From a checkpoint of a small mixture-of-experts model trained on Wikipedia: vocabulary 4096, a variant of SOAP for the experts.
Below are experts of layer 5 (counted from 0) of a mixture-of-experts language model. Rows are named router (the router's row for the expert), gate (a neuron's input weights, with its number), up (a neuron's input weights, with its number), down (a neuron's output weights, with its number) and show model dimensions 0-223. Each number is 200 + 30 x the weight over its row's rms, rounded and kept within 0 to 999.
Before each expert's rows: a language model's description of what the expert responds to; "comes before" lists some tokens at least twice as common just after its tokens as in all text. This comes from a sample of Wikipedia text that the model never trained on. Tokens count by the router's weight.

# expert 39
Description: Numbers in vote tables. Digits and decimal points in election result tables and lists, especially 100.0% totals, plus music credits like vocals and guitar.
comes before: "0", "5", ".", "9", "4", "8"
router,199,258,180,170,226,172,182,149,152,259,164,208,175,188,203,160,265,164,178,193,224,169,142,171,184,178,237,228,210,204,217,189,173,222,215,191,225,192,180,153,233,206,193,167,215,171,217,192,222,197,165,220,202,210,210,233,171,219,175,197,183,257,146,179,171,131,239,180,169,159,166,170,244,207,218,179,219,223,234,190,153,154,205,174,194,195,222,219,256,231,166,246,224,233,226,190,225,252,165,172,240,229,189,216,247,192,180,217,239,219,183,188,240,174,234,178,176,228,192,228,223,242,159,243,158,254,251,227,170,170,207,170,160,188,207,194,229,206,209,244,216,183,141,177,172,237,170,163,238,141,231,222,184,207,167,188,160,154,156,189,238,235,168,220,162,209,178,223,166,208,227,192,175,187,171,203,199,189,232,215,228,226,200,164,163,215,182,183,222,164,180,159,228,202,244,169,230,228,155,179,246,248,246,182,185,225,236,234,229,219,187,263,172,203,241,208,178,178,207,227,230,184,176,230
gate0,181,238,183,216,201,196,202,233,183,264,216,191,232,182,191,220,254,247,218,204,242,162,221,175,182,187,210,175,243,202,172,182,233,226,207,158,194,239,206,287,190,194,177,160,155,216,205,247,232,211,167,251,188,189,230,211,195,227,200,176,135,216,183,199,232,233,212,188,160,221,215,189,242,211,185,212,225,231,232,211,161,233,193,179,274,208,211,210,282,212,239,193,169,233,220,265,247,225,176,176,222,214,146,222,189,270,172,207,295,208,178,216,202,181,228,205,224,222,204,210,206,176,176,278,187,194,216,178,231,171,210,156,165,238,201,193,152,235,219,219,188,170,168,197,202,227,196,161,203,133,183,160,243,170,199,198,229,196,148,200,153,206,169,236,228,162,187,196,170,184,178,225,141,224,180,178,146,214,154,191,209,173,184,206,177,197,180,212,221,165,213,187,231,210,181,212,191,202,143,198,233,162,203,179,216,225,128,170,202,188,210,213,175,169,220,179,175,225,185,128,198,193,245,199
up0,189,236,180,230,212,198,227,229,194,277,230,179,227,172,189,203,237,233,217,212,235,150,239,210,207,166,222,188,248,173,201,175,224,226,210,169,170,230,231,299,217,196,176,181,162,188,197,224,221,230,178,272,174,177,219,196,211,241,211,181,162,225,159,175,245,236,201,213,147,235,196,190,279,190,165,243,221,236,198,183,175,218,192,189,263,213,208,230,264,201,226,204,174,230,208,265,248,230,170,178,201,244,177,214,180,255,191,191,282,193,167,216,224,201,200,187,209,197,212,216,172,167,158,252,186,186,216,161,237,185,187,146,146,223,209,208,168,236,231,243,163,180,157,209,200,228,214,157,185,152,178,144,255,193,208,214,224,200,177,199,178,195,191,241,240,138,207,180,180,198,195,212,127,233,198,200,148,191,159,184,226,169,187,218,189,187,205,209,200,179,213,206,211,170,177,202,202,207,182,186,207,161,212,190,217,218,147,161,195,179,225,190,155,193,229,219,177,214,164,121,198,227,216,214
down0,191,175,235,229,234,186,165,196,193,207,207,210,189,233,180,221,207,233,179,173,146,241,190,214,246,155,161,217,240,210,142,249,235,200,156,185,191,168,236,180,208,193,148,222,241,185,185,205,200,171,209,193,187,114,234,209,181,194,165,203,209,164,231,131,146,253,167,188,174,214,155,192,173,209,223,185,253,289,147,267,228,166,166,202,197,248,170,203,208,178,185,250,204,162,208,213,220,209,239,231,225,225,205,191,155,258,204,227,224,202,212,218,203,185,187,180,216,208,196,206,180,176,258,236,178,203,249,205,237,183,131,200,170,184,208,195,211,243,213,233,162,164,221,196,209,191,207,174,148,207,172,193,206,253,195,215,209,195,224,193,195,241,235,239,190,205,203,175,210,230,180,216,145,218,191,205,214,225,231,223,146,230,248,209,216,178,158,240,215,217,170,225,224,140,172,214,176,185,248,167,187,157,185,210,190,230,178,166,220,188,265,197,197,215,153,232,260,218,175,172,247,223,251,220

# expert 4
Description: Table cell separators. Pipe separators after numbers in sports and statistics tables, decimal points in coordinates, and word stems like g-row-ing, ind, att, medalist.
comes before: " ", "ing", "u", "t", "(s", " JPL"
router,201,245,191,170,250,173,201,163,157,243,191,199,210,139,216,125,243,202,186,173,221,207,149,184,176,148,210,211,213,214,196,159,160,205,206,212,210,173,182,175,226,241,195,207,231,187,213,161,258,182,176,217,207,174,191,222,153,225,170,227,178,241,146,147,184,158,237,189,192,189,175,198,207,224,238,208,229,219,243,198,164,156,230,167,146,183,191,212,253,207,161,194,272,211,240,191,190,240,152,195,204,241,190,233,223,167,161,207,234,211,162,191,242,180,224,169,189,239,181,228,204,230,199,221,173,205,253,223,189,178,227,173,169,193,223,152,208,181,211,199,228,204,185,179,171,214,176,196,202,163,231,223,174,168,142,182,186,159,177,224,244,203,145,202,157,200,187,256,154,201,180,160,177,197,177,243,174,174,228,209,247,195,203,191,194,226,206,176,202,181,173,188,215,223,230,166,227,232,116,149,215,211,233,174,165,182,246,206,156,231,186,246,164,256,189,251,181,142,212,251,241,193,164,221
gate0,182,200,163,141,225,155,191,133,188,202,210,220,184,166,143,239,201,150,129,185,244,173,187,190,203,157,172,157,206,181,174,217,196,193,217,175,221,169,214,161,229,206,180,198,163,212,151,187,214,151,132,206,250,197,215,209,209,233,132,216,192,222,246,187,212,154,172,169,175,241,222,172,222,207,174,171,240,222,213,250,193,213,162,171,178,177,206,190,212,191,187,175,206,162,186,193,199,180,158,185,175,207,197,176,246,194,217,184,279,217,172,220,223,191,179,182,205,240,188,239,244,162,176,212,130,212,188,231,156,129,183,176,186,225,125,164,170,175,180,170,221,203,210,160,241,173,212,228,200,202,186,171,211,177,126,196,233,138,203,226,184,246,210,174,211,217,165,195,186,244,185,227,156,204,235,198,167,216,164,187,211,179,190,188,224,126,217,171,216,182,214,181,236,224,232,198,246,180,168,156,235,175,214,245,237,241,243,226,211,201,208,209,176,216,151,161,245,194,221,198,217,161,184,182
up0,230,167,242,241,202,237,199,247,219,198,180,189,222,215,238,166,191,235,256,184,144,218,206,200,214,239,233,262,194,230,234,169,216,213,175,218,186,231,197,227,170,200,244,200,248,184,265,185,187,228,268,194,159,190,197,183,193,174,261,184,215,186,124,217,202,246,216,228,249,151,202,214,172,210,235,221,180,191,226,154,199,175,230,215,217,204,192,233,193,215,194,245,184,239,229,185,194,228,247,190,225,200,194,219,154,228,173,225,124,216,229,168,212,222,217,216,171,155,196,179,184,222,225,208,266,186,180,171,225,245,226,208,212,178,255,229,235,230,220,245,153,220,187,231,191,227,212,165,230,175,213,216,185,245,279,186,156,245,199,201,206,144,200,214,173,208,241,187,219,165,200,187,256,202,170,242,211,190,252,192,176,210,203,185,173,266,164,191,163,228,191,222,174,178,159,208,171,224,216,229,160,215,182,147,151,163,151,180,212,207,210,204,220,189,249,247,158,207,202,197,165,240,232,225
down0,174,208,189,212,176,189,175,184,215,222,206,182,183,181,251,185,193,224,262,187,218,186,156,149,136,263,248,192,216,198,206,194,181,217,194,236,202,217,165,187,157,221,182,221,202,193,210,204,160,153,189,214,219,203,162,218,214,173,207,188,197,208,278,175,183,241,243,215,219,186,175,177,209,230,218,197,241,221,215,231,197,196,195,216,237,235,211,226,166,235,174,245,193,215,254,206,146,173,163,159,264,169,220,230,193,172,259,192,227,211,254,215,177,191,170,207,202,206,148,193,209,229,226,201,212,217,169,214,202,205,230,171,233,206,197,180,195,160,156,208,147,249,199,160,167,191,168,174,191,201,148,216,187,221,187,183,178,208,177,173,274,222,174,262,218,168,227,229,249,190,228,145,179,189,257,250,228,161,190,181,235,203,212,220,164,223,158,197,236,238,247,219,220,216,208,272,201,225,255,166,162,197,190,160,192,140,215,258,276,181,135,215,139,196,205,228,178,199,206,211,234,204,234,187

# expert 63
Description: Pronouns, place verbs, endings. Object and reflexive pronouns such as him, them, herself, the verb take or took place, and word endings like t in fort.
comes before: ",", " of", " to", " in", ".", "ment"
router,167,220,186,181,218,162,180,145,179,302,182,225,145,138,255,186,223,166,168,189,230,202,160,185,181,179,246,211,242,201,203,215,160,206,199,198,213,201,161,210,214,214,194,166,221,174,201,196,194,221,153,232,220,169,214,213,143,209,187,255,162,202,169,167,143,183,238,182,182,217,155,195,191,235,220,191,225,209,231,194,189,155,220,170,199,172,228,210,231,245,189,224,213,233,220,165,226,248,164,170,231,238,154,227,225,144,176,238,214,209,169,193,231,202,217,139,160,237,174,221,223,221,187,238,192,224,222,232,211,181,243,159,199,216,230,171,223,162,242,228,225,202,165,181,159,237,209,165,237,172,205,219,187,188,201,166,187,181,156,218,236,217,160,212,161,223,171,275,177,228,228,209,176,193,157,188,187,184,226,213,227,244,178,181,169,205,157,185,232,146,142,169,246,259,211,210,231,220,172,167,225,182,189,167,133,220,221,219,227,221,196,223,196,246,204,236,167,175,245,233,229,170,181,191
gate0,200,293,167,152,228,138,155,236,192,240,181,219,161,213,236,202,216,181,207,184,224,227,194,184,140,203,216,227,173,210,262,192,186,219,240,264,196,163,221,171,245,206,221,203,242,185,188,153,209,208,180,210,236,165,226,160,197,246,174,225,181,208,204,183,177,188,172,231,164,166,208,201,268,174,187,173,213,226,189,247,224,205,202,190,194,205,157,247,182,204,174,199,214,228,205,216,213,177,122,209,229,198,207,213,261,242,199,212,210,183,163,181,199,200,193,217,162,182,112,228,169,217,191,202,243,178,270,168,246,190,238,167,205,220,189,173,183,203,222,248,184,179,227,213,109,199,189,171,191,195,229,144,217,179,163,178,139,211,183,235,182,196,209,214,203,224,168,254,199,200,262,183,161,208,198,203,164,137,191,214,238,178,209,168,142,210,210,205,169,243,191,197,203,200,216,215,150,218,180,212,195,188,203,224,203,259,175,185,205,161,163,256,219,186,220,241,205,179,135,212,165,203,216,216
up0,182,140,204,172,207,179,214,173,199,231,174,229,171,220,163,175,206,199,163,138,177,185,209,182,179,159,221,235,176,199,203,171,219,217,173,237,243,173,141,191,191,191,193,168,199,164,262,181,227,160,172,253,175,256,239,239,166,213,141,190,157,228,160,193,226,182,201,168,226,184,209,160,157,238,225,195,213,209,202,199,127,190,181,189,178,189,210,227,241,246,150,180,230,243,204,187,177,215,217,196,206,195,161,201,235,172,217,236,213,223,251,169,199,164,243,191,209,161,237,233,222,233,206,209,196,203,181,242,160,223,174,234,188,181,252,169,199,235,172,187,197,170,127,181,220,221,186,201,231,175,223,273,186,254,158,195,227,142,218,201,211,217,155,241,196,226,212,197,171,187,178,178,192,156,187,232,192,209,180,216,227,268,215,187,175,216,216,208,196,181,223,189,160,196,218,185,235,220,210,155,240,256,245,174,214,163,248,248,206,266,217,207,179,213,244,177,196,185,245,169,204,179,106,201
down0,135,174,191,169,233,194,168,221,210,170,140,223,195,218,191,188,233,233,241,207,204,208,197,213,199,206,192,197,169,247,170,268,195,206,195,282,173,181,252,187,165,189,203,232,250,186,158,209,210,159,222,210,216,223,195,192,195,184,169,191,196,158,220,206,228,155,259,224,245,137,190,212,189,162,178,159,216,226,204,164,177,220,230,200,172,191,143,176,250,184,246,204,212,183,208,172,208,248,167,230,159,234,216,175,197,278,227,217,223,126,214,152,172,136,228,194,217,240,213,213,149,172,307,229,185,220,160,183,209,223,163,156,197,240,195,232,149,204,182,219,170,203,232,214,200,168,179,197,184,169,175,235,199,191,230,213,217,256,186,203,199,219,209,170,231,213,140,162,238,195,212,205,255,186,215,169,223,233,212,209,219,196,184,232,241,202,213,211,248,181,228,157,219,213,176,261,248,171,229,231,233,218,157,176,197,159,207,222,208,179,216,175,209,191,250,188,174,198,212,213,175,220,178,201

# expert 34
Description: Common action verbs. Everyday verbs and their pieces in narrative prose, such as made, took, went, make, wrote, often after to, was, he.
comes before: " to", " the", "s", " a", "ed", " in"
router,180,250,186,186,224,167,196,168,161,225,186,230,171,148,237,185,224,165,192,213,196,200,154,136,187,165,245,228,221,205,231,219,192,241,202,223,224,149,166,203,201,247,196,162,227,178,230,196,265,155,187,178,224,134,264,216,178,223,175,235,147,235,159,204,145,159,225,148,204,152,193,154,249,224,226,178,203,219,223,186,195,153,248,179,190,203,192,213,207,215,194,244,200,200,213,180,243,227,183,192,227,210,158,250,210,151,158,203,236,230,151,191,203,157,227,174,171,235,200,226,215,228,216,217,155,242,223,245,220,167,223,152,158,247,198,198,194,179,245,215,233,204,169,187,140,204,189,150,211,154,248,220,196,231,161,145,186,148,184,216,214,234,145,193,187,218,172,233,192,206,195,217,149,186,196,218,157,199,226,227,253,221,205,195,166,233,175,170,226,186,158,198,208,253,214,216,237,239,193,147,207,191,230,176,188,202,242,210,231,199,198,233,166,225,208,260,192,184,208,226,227,186,208,198
gate1,192,160,235,207,192,211,179,172,225,187,143,204,195,146,216,198,217,286,225,172,209,258,181,203,191,181,245,294,217,193,239,205,244,231,174,176,241,201,151,171,185,206,120,181,235,214,182,205,219,216,188,165,178,176,204,192,169,169,250,215,219,198,221,179,210,239,175,171,190,147,205,240,204,136,205,189,183,175,193,163,187,180,226,190,168,189,132,257,204,229,184,169,173,196,195,159,227,175,284,177,161,205,168,158,213,191,194,166,243,189,212,269,196,175,212,243,161,201,193,173,233,253,208,196,201,219,230,163,158,197,223,187,238,242,204,210,176,158,177,205,171,228,204,230,195,193,181,204,184,174,209,194,225,181,208,169,249,172,263,207,206,192,238,167,181,151,225,194,229,214,209,220,141,213,181,184,180,209,208,160,213,191,206,200,196,215,172,241,214,201,165,200,176,176,195,243,227,134,286,173,193,184,186,202,165,199,190,216,218,215,199,199,275,276,224,157,218,187,189,200,212,204,200,224
up1,219,207,221,216,257,224,255,195,234,201,155,141,210,149,153,197,251,170,210,187,204,211,123,209,184,241,169,158,128,164,213,184,211,147,218,219,224,207,166,256,198,139,131,219,241,220,209,238,173,176,185,153,174,198,249,185,197,248,204,225,222,217,155,230,220,173,233,223,213,215,191,202,259,192,278,146,211,142,213,249,229,198,251,168,206,217,234,189,193,203,214,133,242,200,183,223,195,124,178,226,170,212,174,167,228,225,213,201,188,207,108,192,182,213,215,218,187,139,210,223,210,218,212,217,177,207,151,180,190,248,191,215,189,219,219,165,212,180,179,211,189,218,171,238,219,153,186,257,207,232,182,168,251,160,224,171,214,206,187,259,222,202,227,219,177,226,183,199,177,177,221,194,225,209,157,218,182,181,231,201,216,203,234,209,211,242,204,208,186,161,187,213,184,210,215,159,189,163,169,213,180,183,212,186,183,185,200,176,231,202,228,240,217,237,208,182,141,217,187,207,150,210,218,195
down1,162,241,213,192,222,194,226,169,194,161,183,205,218,172,169,216,119,160,175,128,145,215,206,217,184,199,205,139,210,180,169,228,216,232,233,196,216,196,159,195,215,195,214,198,219,204,216,217,197,208,181,197,214,187,158,255,225,208,227,236,239,183,213,210,218,241,192,229,182,207,174,172,184,212,194,225,273,211,189,177,226,174,234,227,190,174,211,141,213,140,197,165,193,134,181,160,269,215,206,175,203,198,247,185,217,174,188,189,192,245,202,151,266,145,281,238,154,207,173,207,178,182,161,156,187,247,230,233,186,144,190,209,191,234,216,169,160,195,221,173,189,213,140,218,203,174,234,200,189,210,212,230,159,243,239,201,232,219,228,209,212,213,225,189,183,190,117,189,189,181,181,181,226,228,152,187,227,205,184,205,183,204,217,256,219,208,218,174,201,130,210,206,208,215,140,139,217,165,198,217,252,200,213,187,220,182,168,230,278,178,221,179,170,231,237,254,223,220,217,207,220,176,169,208

# expert 19
Description: Table separators, name endings. Pipe separators and dashes after personal names in tables and lists, plus word-final pieces like -ensive, -ious, -ić, -ski.
comes before: " ", " (", " Democratic", " A", " Republican", " P"
router,184,251,193,167,237,183,168,188,197,301,239,205,183,164,220,132,247,186,183,203,199,193,145,165,168,181,228,232,214,223,207,186,189,193,193,221,236,201,152,172,191,254,151,135,218,170,236,170,250,188,185,238,215,181,222,193,186,250,158,253,164,246,173,172,160,194,219,190,186,178,173,165,236,224,225,173,227,201,211,204,171,191,242,148,224,187,204,235,236,244,164,239,202,223,229,205,233,208,161,201,207,212,157,216,219,148,172,215,231,212,182,203,213,198,224,161,228,221,156,242,187,222,183,219,206,251,207,229,169,186,245,151,179,193,193,161,211,186,213,244,228,202,172,203,162,208,204,165,220,148,210,228,174,206,160,194,174,179,168,210,207,258,176,231,185,231,162,223,178,257,191,212,177,175,170,230,143,164,204,263,234,239,198,178,166,202,155,170,224,137,162,203,206,208,219,185,226,236,157,177,225,201,215,179,180,170,238,223,230,225,189,230,197,239,224,217,210,136,213,245,222,176,164,224
gate2,158,177,207,148,260,207,179,202,142,252,171,246,237,204,143,151,200,156,189,199,203,189,242,184,190,163,168,157,227,225,206,209,209,218,208,228,237,172,157,220,192,184,212,151,244,151,277,207,129,187,208,212,232,224,178,202,188,163,200,189,210,162,148,149,149,175,198,220,205,212,197,158,191,234,202,223,178,227,212,196,225,197,222,225,202,192,152,231,182,162,148,205,178,194,230,205,204,169,159,179,213,209,233,221,208,186,159,225,193,226,198,175,206,209,175,208,176,165,184,247,221,237,228,210,227,238,223,197,213,188,200,240,206,221,251,189,226,243,242,203,257,184,265,187,191,194,253,144,202,188,233,212,209,233,140,222,199,215,170,237,246,184,177,211,254,171,196,166,216,202,207,197,134,214,165,233,191,148,186,223,256,269,192,167,214,158,230,227,181,160,224,207,213,169,253,246,190,213,165,211,186,158,236,199,206,191,193,199,169,174,270,243,197,199,224,215,238,175,226,231,172,174,173,195
up2,175,172,182,151,255,219,177,180,146,217,168,218,238,211,125,181,210,183,178,186,188,194,238,194,198,184,146,160,218,223,218,211,210,228,186,221,236,192,121,222,175,212,180,163,202,171,274,190,127,167,219,228,208,228,186,170,208,200,184,223,209,153,118,125,162,189,198,235,228,213,174,145,207,223,187,241,170,226,223,215,212,188,168,244,216,173,154,256,182,166,192,201,176,165,212,192,217,178,154,187,218,196,226,206,210,176,190,199,216,240,201,186,195,225,187,193,192,178,210,236,207,218,189,196,225,234,204,204,199,216,180,231,190,217,249,212,200,235,232,182,229,193,261,207,176,175,256,179,220,180,216,192,183,239,152,261,189,209,164,253,215,176,189,196,234,196,166,171,223,169,216,210,143,204,169,226,176,136,180,246,266,254,200,162,231,145,242,210,168,176,208,223,223,200,257,265,210,199,155,200,189,172,236,241,223,184,194,183,172,175,244,196,209,183,230,224,218,160,223,191,168,159,183,173
down2,264,219,216,270,182,221,213,224,245,186,198,183,250,200,177,226,222,243,170,171,201,223,242,176,222,224,158,172,211,191,218,161,201,149,227,196,134,199,121,176,158,165,200,145,212,185,222,215,142,191,212,212,165,215,236,176,167,129,224,221,185,212,204,164,215,193,201,241,267,231,158,220,192,171,209,186,220,204,141,204,202,208,200,190,173,233,209,217,224,222,203,160,232,202,195,166,185,199,153,170,197,241,251,218,252,207,209,187,187,268,186,194,191,220,205,156,198,144,188,240,205,213,212,207,201,165,181,207,188,222,224,155,255,201,194,147,203,241,206,211,255,266,241,214,199,195,237,167,231,217,196,175,227,198,200,195,198,228,192,173,165,176,219,253,221,214,210,210,192,168,142,208,219,221,203,166,136,226,179,205,195,188,196,172,205,172,219,158,252,157,193,233,265,256,194,225,140,182,155,198,161,155,190,213,215,171,166,195,167,167,251,225,215,198,175,158,213,172,217,192,220,233,155,217

# expert 46
Description: Participles, prepositions, score tables. Verbs and prepositions linking clauses, like including, followed, through, by, plus pipes after attendance or pitcher records in sports tables.
comes before: " the", " a", " by", " in", " to", " on"
router,186,238,168,195,208,178,183,174,177,250,189,224,187,161,275,182,242,175,173,202,206,155,172,158,182,179,251,224,229,233,212,191,180,213,211,199,234,174,179,159,228,229,215,149,233,181,200,175,267,163,184,256,208,158,250,251,205,195,188,267,162,201,163,144,151,183,210,159,201,159,159,199,216,236,219,177,254,242,215,184,177,132,217,175,191,198,204,226,223,214,167,247,210,203,230,172,238,231,169,172,213,245,175,237,214,204,155,203,237,261,160,151,216,168,207,182,153,241,203,249,209,222,179,207,173,237,238,244,178,182,229,185,178,246,234,205,234,187,249,241,200,183,190,186,156,216,159,165,210,151,201,236,191,214,188,164,179,142,198,217,202,221,185,216,162,216,184,266,177,245,187,220,200,179,178,212,166,215,227,217,223,235,207,190,213,193,175,176,250,176,171,174,211,205,214,201,247,270,158,177,201,234,214,179,176,189,232,222,197,221,178,204,179,221,239,246,193,178,227,237,238,194,184,221
gate0,175,165,180,241,204,203,212,206,176,214,148,228,202,205,220,198,226,154,172,188,199,225,127,242,161,205,252,218,206,197,200,208,206,229,145,194,263,219,182,232,139,208,168,219,191,148,190,189,227,191,174,162,214,218,193,239,196,183,210,188,214,239,159,203,179,242,185,255,225,207,233,203,220,240,191,192,146,178,167,184,188,196,152,145,173,202,200,149,250,197,178,168,179,194,225,155,161,124,155,207,209,226,228,217,218,227,204,180,205,186,177,264,194,193,241,200,200,196,180,166,231,174,194,178,170,246,145,209,257,182,164,199,187,189,212,223,133,213,201,170,214,181,204,186,173,250,189,195,219,203,234,188,170,227,198,177,209,258,233,272,179,232,175,199,212,216,213,248,211,166,218,231,171,204,190,171,162,186,205,243,208,156,291,155,180,226,200,199,272,211,224,235,217,185,177,175,269,188,162,184,183,215,249,150,253,188,171,176,203,171,185,228,192,196,225,197,159,220,196,207,159,247,226,231
up0,228,226,220,166,215,198,153,170,262,195,242,179,192,182,174,200,164,234,194,198,191,202,232,163,251,178,172,194,171,197,211,198,212,183,248,215,132,161,191,145,271,174,230,161,190,218,227,196,177,179,225,186,194,174,196,164,203,214,166,225,180,198,252,215,206,139,206,135,181,189,172,206,167,201,194,185,225,231,248,199,181,213,262,250,197,199,203,213,132,183,235,234,223,192,153,252,236,268,239,214,180,224,175,233,180,156,193,230,204,232,230,133,203,182,177,183,174,199,203,252,185,212,248,219,212,157,243,192,156,208,223,217,201,193,162,170,236,177,195,209,210,211,197,179,213,121,211,198,184,203,195,183,217,151,175,206,167,175,177,151,212,178,229,203,187,204,180,151,184,238,220,171,224,196,181,222,231,200,212,178,219,241,152,242,202,205,201,189,133,174,154,172,199,221,232,222,122,194,231,211,226,200,162,224,133,211,256,236,202,235,205,192,178,216,179,250,216,194,180,177,240,175,183,135
down0,190,189,184,189,150,197,154,207,197,210,198,208,232,186,168,166,177,206,195,230,201,165,187,112,163,271,153,198,181,179,217,202,177,229,212,199,226,202,193,170,233,213,173,162,220,269,172,194,206,181,213,186,174,137,178,205,204,210,196,185,224,165,190,160,168,179,180,185,223,212,171,247,203,228,229,153,247,231,211,187,169,226,244,176,196,219,185,208,194,208,210,253,213,190,239,210,243,187,183,161,221,218,231,168,206,246,202,204,239,183,173,166,215,169,229,185,195,196,230,212,282,217,199,223,238,195,194,199,232,156,178,152,234,195,246,173,214,175,210,174,157,214,141,254,193,198,173,159,193,130,154,187,186,221,182,195,180,150,216,202,187,201,253,269,247,202,186,143,173,175,235,163,226,207,232,251,240,170,128,202,151,197,245,225,202,235,257,173,192,230,218,227,199,193,149,157,185,189,183,169,149,216,232,167,234,194,181,221,206,188,215,148,197,133,205,188,160,189,179,220,230,155,173,197

# expert 47
Description: Table bars, mixed fragments. Table cell bars and assorted word pieces inside names and words, such as Nor in Norwegian, Ag, Em, the period in e.g.
comes before: " ", "g", "ric", "y", " medal", "ers"
router,193,207,180,168,240,146,201,164,171,220,175,203,197,187,204,159,208,179,190,157,197,182,153,205,206,202,197,237,227,198,232,198,193,250,232,202,219,184,202,176,207,219,207,173,229,153,211,178,224,176,157,189,224,165,228,204,154,231,169,241,173,256,182,137,174,167,238,172,154,200,232,217,208,247,225,192,205,232,223,182,133,177,210,172,182,169,197,246,246,241,189,198,218,228,201,191,225,245,171,200,226,208,177,222,215,187,178,221,233,237,121,201,210,159,255,160,173,240,180,223,216,212,198,202,181,228,241,231,153,163,208,166,177,197,237,153,222,140,204,185,238,156,171,166,209,232,202,147,242,160,206,222,174,211,155,162,179,157,163,212,226,227,180,212,152,213,199,225,170,227,216,200,176,166,166,222,195,175,206,243,244,211,233,153,169,213,154,141,215,146,187,175,210,211,236,208,256,247,165,168,230,225,249,178,218,211,248,235,199,244,171,248,146,219,220,235,181,179,208,240,231,167,157,199
gate1,220,206,185,190,205,147,161,176,207,225,189,187,201,199,235,248,186,187,216,139,197,232,161,152,229,209,202,264,190,203,204,196,154,180,232,179,172,242,257,240,194,158,221,210,232,233,180,187,125,257,199,161,165,274,183,159,208,216,223,164,198,166,169,168,235,173,192,233,205,166,206,212,169,165,219,154,193,238,242,226,231,180,244,231,214,208,184,218,230,231,184,203,213,268,197,178,229,192,164,158,190,193,176,224,216,194,198,174,164,131,269,182,160,225,251,178,246,206,208,186,204,198,263,198,196,217,175,247,218,142,218,179,163,200,200,207,281,205,224,224,240,185,205,151,209,189,214,161,174,186,187,240,201,214,144,215,172,192,208,216,261,192,206,210,150,219,209,206,170,226,243,218,154,243,163,170,205,186,192,204,189,189,204,157,244,194,209,196,166,185,186,179,181,198,238,186,230,182,194,216,194,216,229,136,217,190,253,213,195,242,232,238,204,192,143,171,148,199,203,149,203,188,184,237
up1,188,182,259,218,211,244,229,198,223,197,238,185,205,204,169,150,191,231,142,239,222,166,184,210,212,199,186,156,182,239,200,204,198,210,172,169,207,147,147,168,188,223,136,174,171,160,231,182,235,168,158,262,217,139,224,224,238,155,164,223,234,220,246,231,190,185,171,198,271,235,182,176,236,203,182,220,150,179,199,216,161,256,181,191,215,198,244,159,200,171,227,203,170,148,191,221,159,216,230,207,205,199,205,222,192,219,248,218,218,278,145,245,205,186,169,253,162,220,188,201,168,233,156,226,223,165,208,123,182,220,178,224,247,231,230,231,160,220,195,201,202,232,174,259,203,235,259,204,246,206,194,175,208,177,243,193,254,209,166,158,162,202,200,174,207,178,202,196,208,195,191,179,214,174,190,214,193,196,162,159,216,199,190,218,183,176,197,182,224,209,204,260,226,200,165,151,182,219,195,176,209,199,142,238,198,236,162,194,182,166,179,205,204,243,271,186,226,189,222,250,204,234,183,186
down1,150,239,160,123,254,200,201,183,149,189,190,208,219,223,234,227,221,226,211,225,239,144,209,201,179,148,196,136,194,236,213,185,187,193,168,185,250,196,160,186,160,175,194,205,191,206,184,224,273,244,188,249,200,165,204,201,187,176,200,253,179,207,244,198,160,181,224,178,205,195,220,159,223,239,193,197,221,197,292,221,130,263,160,171,180,227,244,200,196,142,199,160,248,243,227,227,214,192,204,186,237,228,185,221,213,211,199,196,216,184,196,183,195,202,222,188,155,227,213,164,167,188,151,165,230,183,209,133,225,199,204,237,242,195,158,223,176,195,235,193,209,206,215,217,189,183,211,185,198,181,219,247,187,221,189,170,190,285,230,225,162,150,171,190,208,158,189,211,190,198,235,170,212,168,166,204,222,260,256,237,180,204,167,203,161,161,195,169,262,204,179,156,171,164,230,236,129,206,148,183,193,234,190,182,206,207,182,193,227,232,217,197,203,223,193,233,196,217,180,205,230,201,237,152